Weights of a small mixture-of-experts language model, trained from scratch on English Wikipedia: width 160.
Below are experts of layer 12 (counted from 0) of a mixture-of-experts language model. Rows are named gate (a neuron's input weights, with its number), up (a neuron's input weights, with its number), down (a neuron's output weights, with its number) and show model dimensions 0-159. Each number is 128 + 24 x the weight over its row's rms, rounded and kept within 0 to 255. Numbers have three digits each.
Before each expert's rows: "comes after" lists some tokens at least twice as common just before its tokens as in all text; "raises" lists some tokens whose logits its average output raises strongly, later layers aside. This comes from a sample of Wikipedia text that the model never trained on. Tokens count by the router's weight.

# expert 23
comes after: "\n", ".", ")", "\"", " \"", "==="
raises: "\n", "A", "From", "An", "In", "With"
gate9:162139141105108168153128139067103109145123112140138104114113138142152189162129108168143166162138086117123155093115153164130130119119154130083138115132206094109085143126114124139107114079090097099105127111142125144130152156112151158141100115165112124108160125135080126128132082142129124114135109115134159118103130092107135146194135127133150124108129116131117124121108129134108125131127106097133073134103108141106121113119170111122150153121082139145121123128131167143104109196129101
up9:134149100153123118095143112152153118119156127102090121161119146134119105144128182140147149135118141129099053142111103118110117073152118134147122158102128135176125116096125119140133079131106143112094079115131134074145119140118132144126126079126115130103127189130117140102100174095151070148152147137083123116120155137131168123114108142118143157156109139128144119156139114110153185128122076157146125150134089117140158163133142126171133148102101124079149147156145134124153129127093117
down9:130120138122080101153133105115121090133100151095124088119142132122123120075111148146108124111121111134115117114120111159141114108123145113137165172113160151132134127118184141123117126097154083134119153127127190126119196097148160150135135155150095093152143126142138135146143106118100131136155166157127118095169083116137144177121148103103146106068125154139081135084127104149130088126093109169109120100159109109126142128143136145145159082164136121141100122135089124122170151150151109
gate10:109106126094144148156141144113127138164161138050150091120128158123120137150109163082134141168146111149114075134143139106115122118141151133165131125137120077092149055091107102116113123118097115148100115129093145119130114101102172147157116107122168138118120129144147125124138120154127149091094164126127127157144150155149122133137169113142124155127121123121128088084158150141141110151145153126091117123118108134070144146143125105153155111139156124086146100154108156101164155186130146
up10:110119121123125121135122122153100134091099113067116126149123146106135099156126083092119086142122168148155126162133117125115129112145088127117103153116127130135144137146085104161138119168134087112081160112117158146172172135104089144141144167074143168147122136179107153071096129163149143137132113126133146129110117130101151153114160161081124157147164089139126096091135156124132135125147154162112137103127105128149107163120141119144159115189120140120112143144124119105123145094176130
down10:084141155136151144141122134094139124094092109124153098119141114159130154123128094171135101135149151127093125122124164158151110148113127116123137094120167148134092124100109137141143149139131133140103140109116160154119108102104096130096152115103110126138140190160131125094103109119090097145131140123123157115126111080165150160146138178091130120166111089133095115125071139145097124131131148171146137116114137140157160098106107095141163106165134068108169127115207129143126115157111134
gate11:118121128080107148155146139118160139191152130091140100144084121121146139120130148104133113136119098110120169121184167087130116120170180111128137124158138122076080130127114100114150091110115091099141081133106104152138140112120129129116138129095126166149151151174122190157146127116146126110129095112133129119139090143150140137111136121115146143150168124130115117155110156098136176125113134076127097145110151137119154102128176118131106171133117095089084141091130157135109108119122152
up11:115132148141142149160161163113125117147145114126127136135068121095143145156104104135132159152131121120147150122120119090138147086160103105113116130164125030133096156128124130125141101151129115160108120111141131145132137166098100113121123151090120168144148188134119168135133108130175129161116139122139121128083121139177121139112130161106117118093085143154182108132101148147117148122113146113107075114101130091107097084137150136102125084143081125147122107123135182117135135107126132
down11:101112179093091098148132141092131099141142134116164129140170095136182120118099115137113132159126137148137109097132132133122161123170122118099087176160163112116146158157157115159129111115128109141122125129140097131123111153135071109082103131090148155127124141134120129080154164132124157148131116121167146118091107157119156113113113114116148126069158146126169146192106125109129095107145140119099109126132148124164090097111118128101139154102163126105119139122133102134115140190089152
gate12:106120140117149115126110108120174135128079114127110104133127131128153136137151139092133083098116104101128130119096117110126141076098172200078157145133125152110140139146135131123116145113118149099111113141197135127051103102117126082130109155093099110134174128131134152146159123135080154155117125143139165117140175099135161121097108135105139157144148164099103137148145154106139153113172100125128126132122101130094150127139111092148182152137120168114134103158141142130126107106130120
up12:142141097157132134115166126151134119144143189142057111182137135106117153109158101121145115136121167122123102083138124143126154139132159141140128166143133087151099054105138099140085157085117078139106107116109136149177110103141165132163144117100149108175133120131119155123150160145113079137177140130097119108120127149106122151105104163090138135131112131153118161113146123103142136141107131124116145106108097125129168130118099143117133128154125160140106125131136119117075152114084151
down12:158151127113081096136117151131138142158121126134129100096142054107116091135090163153101130126117101102103094137133178143143112111122115130100146148123150130107099126130105136123128108108141142143126160137118105137084150142131109104073126144087114125092162157089131153133131133152126087187175134112129114158170144147156163121077123151112096162165126136162142203155123120125130146129098111142113145112121115098135129154120108150155119096130160108136136101144092178116150125124118147

# expert 9
comes after: " |", " (", "-", "|", ";", ":"
raises: "ening", "ened", "less", "aul", "osis", "ez"
gate2:109116092137147100129135131103106158119159124115134150124100113132141125151131144141144107113158131152097145171131120101116135135123168110075122137076198114097156169118123072140119106151127142111100137133141160107134125105105139128147125134125172157144117151109132131125099102090139173096169093086117136078137114138165081054171134128145130107155115121134118106150128118142162145118115117138154092115114182136133128107110109122140133135127117098177152115107125175117164154157156138
up2:160125167155175140181133138100117129129153101115087175104129117131111127120114098155137118100155171139089135167124135097133122112127100149107157110106170151129130157132138079166122113153108128144114131113155168113127149117140120127133123121091132139147103117122159150108121121120137120130118138117152097146148091146131136066133119128066116122101114131064097108108162114144121132140122141157149092110139181122163106123198111134130143091135135112155116122073091178159139113154137129
down2:119111159113117134106138101113123147123123100099091136101138087089118118130124116154147133162103065106150115146148159148132118101114132111169113095132125110130106133144091123170159125134135124144161126110135100131105095135123152130145072114141140152142116138103133132145154116143163098123099147157148179128109146144132131124113112140089118103169182166149153140125111146075156132152114095082097074121146117150143098132114085183140136112193129143173097116131158142159129153127153112
gate3:111167114162098174141117097130112116158117136152097118121137129109124135078144124125141104107130146143156112066157146107128157117106098138117119125120137131126140107181093165104150139156147122113120124129126118173111121079131096127083118113112144184089114131183098148127163137120139166142107128153083113123181144154102127132179124105142119127134091123126063134149148100118125151119085073134134132159105125136167131128131162166118090141097150112170123104131126139123143120101140107
up3:138088116181074114162122140080135109134157132088115127102127120111110119125136138109142158140132149141120095141146116142104128120110078143113147109117086171101163144124080139099174130120127139150136136135124151107129145100106124121144126092130127149137132074149182133153150134118153128122125142128097140116155121182077170157144111123155183114109152127122107169165172100128101130173178149122136146107084121130133135097137077108094143121137121098122153120107100135111089127102144127
down3:152103117123158089159142117137131150142117097097152099164114130125166129169149133117111099140151132118141126119134125163185141086100108113114125112136097170109145170120140159148148145141150106109126129093152095150142127123159179137079146144117141095113106143135125163158130100093091128143115152149109152170114072123136157133108107100185062131100138116111153142118099116127132125146139127097129131120111160189120147132139105145163156139128100100110073102076107115121131130133129117
gate4:173104118114117162137119118120170104139113162178116149159088148137159158154140148137133170167131123149134139090089096135099126120116145141169097145112112118144086143107130101118144092134155144150139163148096146160145152136121116089115118114089134124130109162113131169149131114098088067151129118152114112087148155127107151150109107094119131118160158147121105112156137175117088154131105104142092143178124079111125097133115112124132122129140100147079117153084152105105125130148118160
up4:184087095120097130135110148152132131127117120128183146147114130132123176142128113112127105170146140095128141097161151130131116077081129128161141100138130134150128142167129121109111122142148113174145125120154104156142132118154115110093123129120103085092140132113119138119125163107143136134122150114090121073127121118157131193103097134129118135157144079135139096195112156104141149151116107155126112160131150148117133138106120110112153088147123147122149194156148128075119069113131096
down4:143148132132110126145101125160119155154155126145099144096104128123103136107117119102093136143114141118119144124080132157125106128107128085130171146105164153128128121065125156172170142182138114102098109138133078115077123165145170139179117084141128114130167142125131099129138093135139119156152140112149146141105160154127150129116092109144115132066129128135161090132124057132120122176154126141105135110149159103118089150113117143113083159116140099138150139122103119123115129144178125
gate5:121128107147129073126097129125123135122120126109111130069125180119095170164120148140145078149093119121139124117144137170170142111168120135120084106117111148134122102114135130109183156128116101160133147193165095136126093125111140137102120126147137108126158146103130133080129132133158166140115099134141146103159139164096119164118134137116115124143142152147152125113117104144128104076179103163072124116104133125118129192137110115126113111161118135155111115165097101125160135145157087
up5:140161119108122162108162094144117124124136114152126137161149093132155081076116101130138157115122115156136141109189117075143118124087158140121123143105145129130132131152110131149106095108121160087126075139110168161127139153172123125159156119089155115096078087116146109130131132121088153136141151086140118158134117103119115075166147114145172132138101106139110137177112143135132157150118136144142144157137136078125100093156145121126128096070152129115126096127116133158127117116102169
down5:120150111113118093127112131101134073080153103087093116117145140121158220141156131107109124130144121128097150087106120101158156118140137132144129126102165161173107131133116112117152133129188110168144129145143139185116105111141158153141090114131117111123105126111135086133155141092131143144133109090138129127123070137128118119114121128116154139157090120103163136151098127114113126098125125185122149131083162130141150146125135141142171123150116147123118151155121107131126161119117053

# expert 13
comes after: " |", "|", "==", ".", "-", "==="
raises: "ose", "ée", "cer", "a", "ate", "tain"
gate18:153106107136110095095113133121149087173108122145129111098164134135129177138159110139134164125129112150178095107106125103107091103099105090118130126116162112098139162167138140123140127143117135151161128159119094146104100118116091108103113129107157109125169149114132104150145131166099088120158113159116128136082166131135131151162115124162122183137110105113070146095150089099173127173112182122116125126128152091138137127151112139107121163145111127113146127161136094146133104159087140
up18:158137163080091107151104152131142130145101119111108096109131132133148147174166151119142178175111125139165121122105110120106077102090114094095124129147132116114132146113113115128106133160105115146124128083166116120117099163129104109147123148103147133150135107153120142144165166190100105114140134123119119118105121120143119167153035108154142143144174136148148100126151081122149103169149115106153077119131122130165133121150116158088166146151123145131129131121109108122120124141095115
down18:159152108118140107097156125122125177130145110122138137154131135156111124094142117138128139139121119166044141156131125127078135095152139164146116130088161156169163139138135148106064145100112161109146133144172146102133126110135100158141114125122152168126136124124117111155164105083136090080122119131130101141141158152104108126164142130142148119120109122109124101089111100141112113086166113109131095136140084182131099109134141123133140119125112135105140118131161104067145145191148123
gate19:116139157119154115135104105101139101125081126138122091120148143132149151114116077169136127130145140114142136127145080120140149113128139153139138103082166160129131093131095125118146138129114119127128158138147138148131115139103136117107110178142172131162143118103124156148153159113140072121122119148097114103152134113135139110076143156075118144177110131120163174152139084094164160099142147109112130121118123120153123195106172133155138118116149116088157127079124138132091147057134162
up19:137066186132153143091102192134111128083113142133126096124112174126104174120113135150128124134134116124178114101147079144128135134154152137114124106145091143169110079099143108138102116142115116120147139114134130124160106155168105122145095164130106102104124137146098116133118113147133122104096101102141106144141078141104184119132094139101058121133118147127118138122173141125156144138151135131114127128129158153127166144143134165088132103107168174123127088117138093152124135121136162
down19:159125141143116133129140163117128127116129137152127108156135144114111085122121130143103111169223144130154131117111155119158126109118137149071122136111100109137114128130147128139118078102082132140138148186119143149070122133167148120130124132175118135135121143089155135166110120143136134116157068145130116144117101126143125108107133109083119109065088115136099087111097145124136174166132170131113134082138137159116113118120144142117128171135173123133137130121104117140097159171095106
gate20:119082153113163162103114112115081130146122114121128145111169110151140166158085132106127099140110136128119132101090140124116150157116138155092163162133098168110151069106156127147134126095132115104132115127150104106162124127112113121131099121098149149091141115134136113191139110144130140100146150129128078129121164133083136164123118113106102137126133087135131175101123145111131143143149149131161160178133093132098097147102127188123149132168100130143121177089137130148150103119141075
up20:136106144124121138073143123093111083134138112111183158136138141144142165099147131132106103175111096127105122068115145105137158136139143156088127108134149122146178125106098161162162066111122157151109104100117125120149156132145149140133126100135114140098113152098135115130155182171113112113133133102122152093124130118116164103114092150126097125137144094104125153153134137139122173121173122096119117126150075152110136129153170146138104136139140172125143143119144096100139121089107072
down20:118132132141104116179123167151107180108123126107170148147099127117125123142127142126181160100163121116148122142107152098142142105086105116118137170122159137080124161101147160124149138123094126119126153127102111102106156143146118112116093140093117136094049163101115085115085093091128104129117137130130106105140104133147130127099155139114146115114134114159145132109109153124096126112112090126126152124136115148146132151150142067112150142114141167155153135156126190171097134180129153
gate21:111145099123127122156142118109073147110097126109116135114090140110122122116179179138121157167141141107126146120143137119110125114134178112119126136125123160099161069165122157118108114136101122119119096084130111123104122113143194104144112182127161095130147122114133132142155175148081155130176098139135153156115125152126139117113150095119082126153115119116138155127130099164147120126161133112157085178136090095145109139149068147098114120135159130109127107152122134130118085106168149
up21:146123142113187120152060138118114158087140097105134129150148115119125138098113177122120165162133115109132104127135121106112137105148156110104094128174131138137106138110099134131137194109143151128142109109126134139143096129111141150145141122159116110106098142159125098160137129120149107099134080107152121117158096094129131110111119179091119157137113155131118144144131150161121121144136133126135123146129182171174141104075179112150152133138109177110109099080125095137164157093102096
down21:137089137091099128116173145100138074120124153137127115109124164133123164121126088121120153147181121087136093096118159146118185170053109115129114075124160119141119114193133161120135106142133139148160112107124146183148114143094163142077169094102150111153118119121148141151149093112106106128114136133145104099141132147158100144094147156120105125115113133127136137126127114107148135165131147103146154129124106125136148124108105145137112105130087133153155126149093099148156163102129109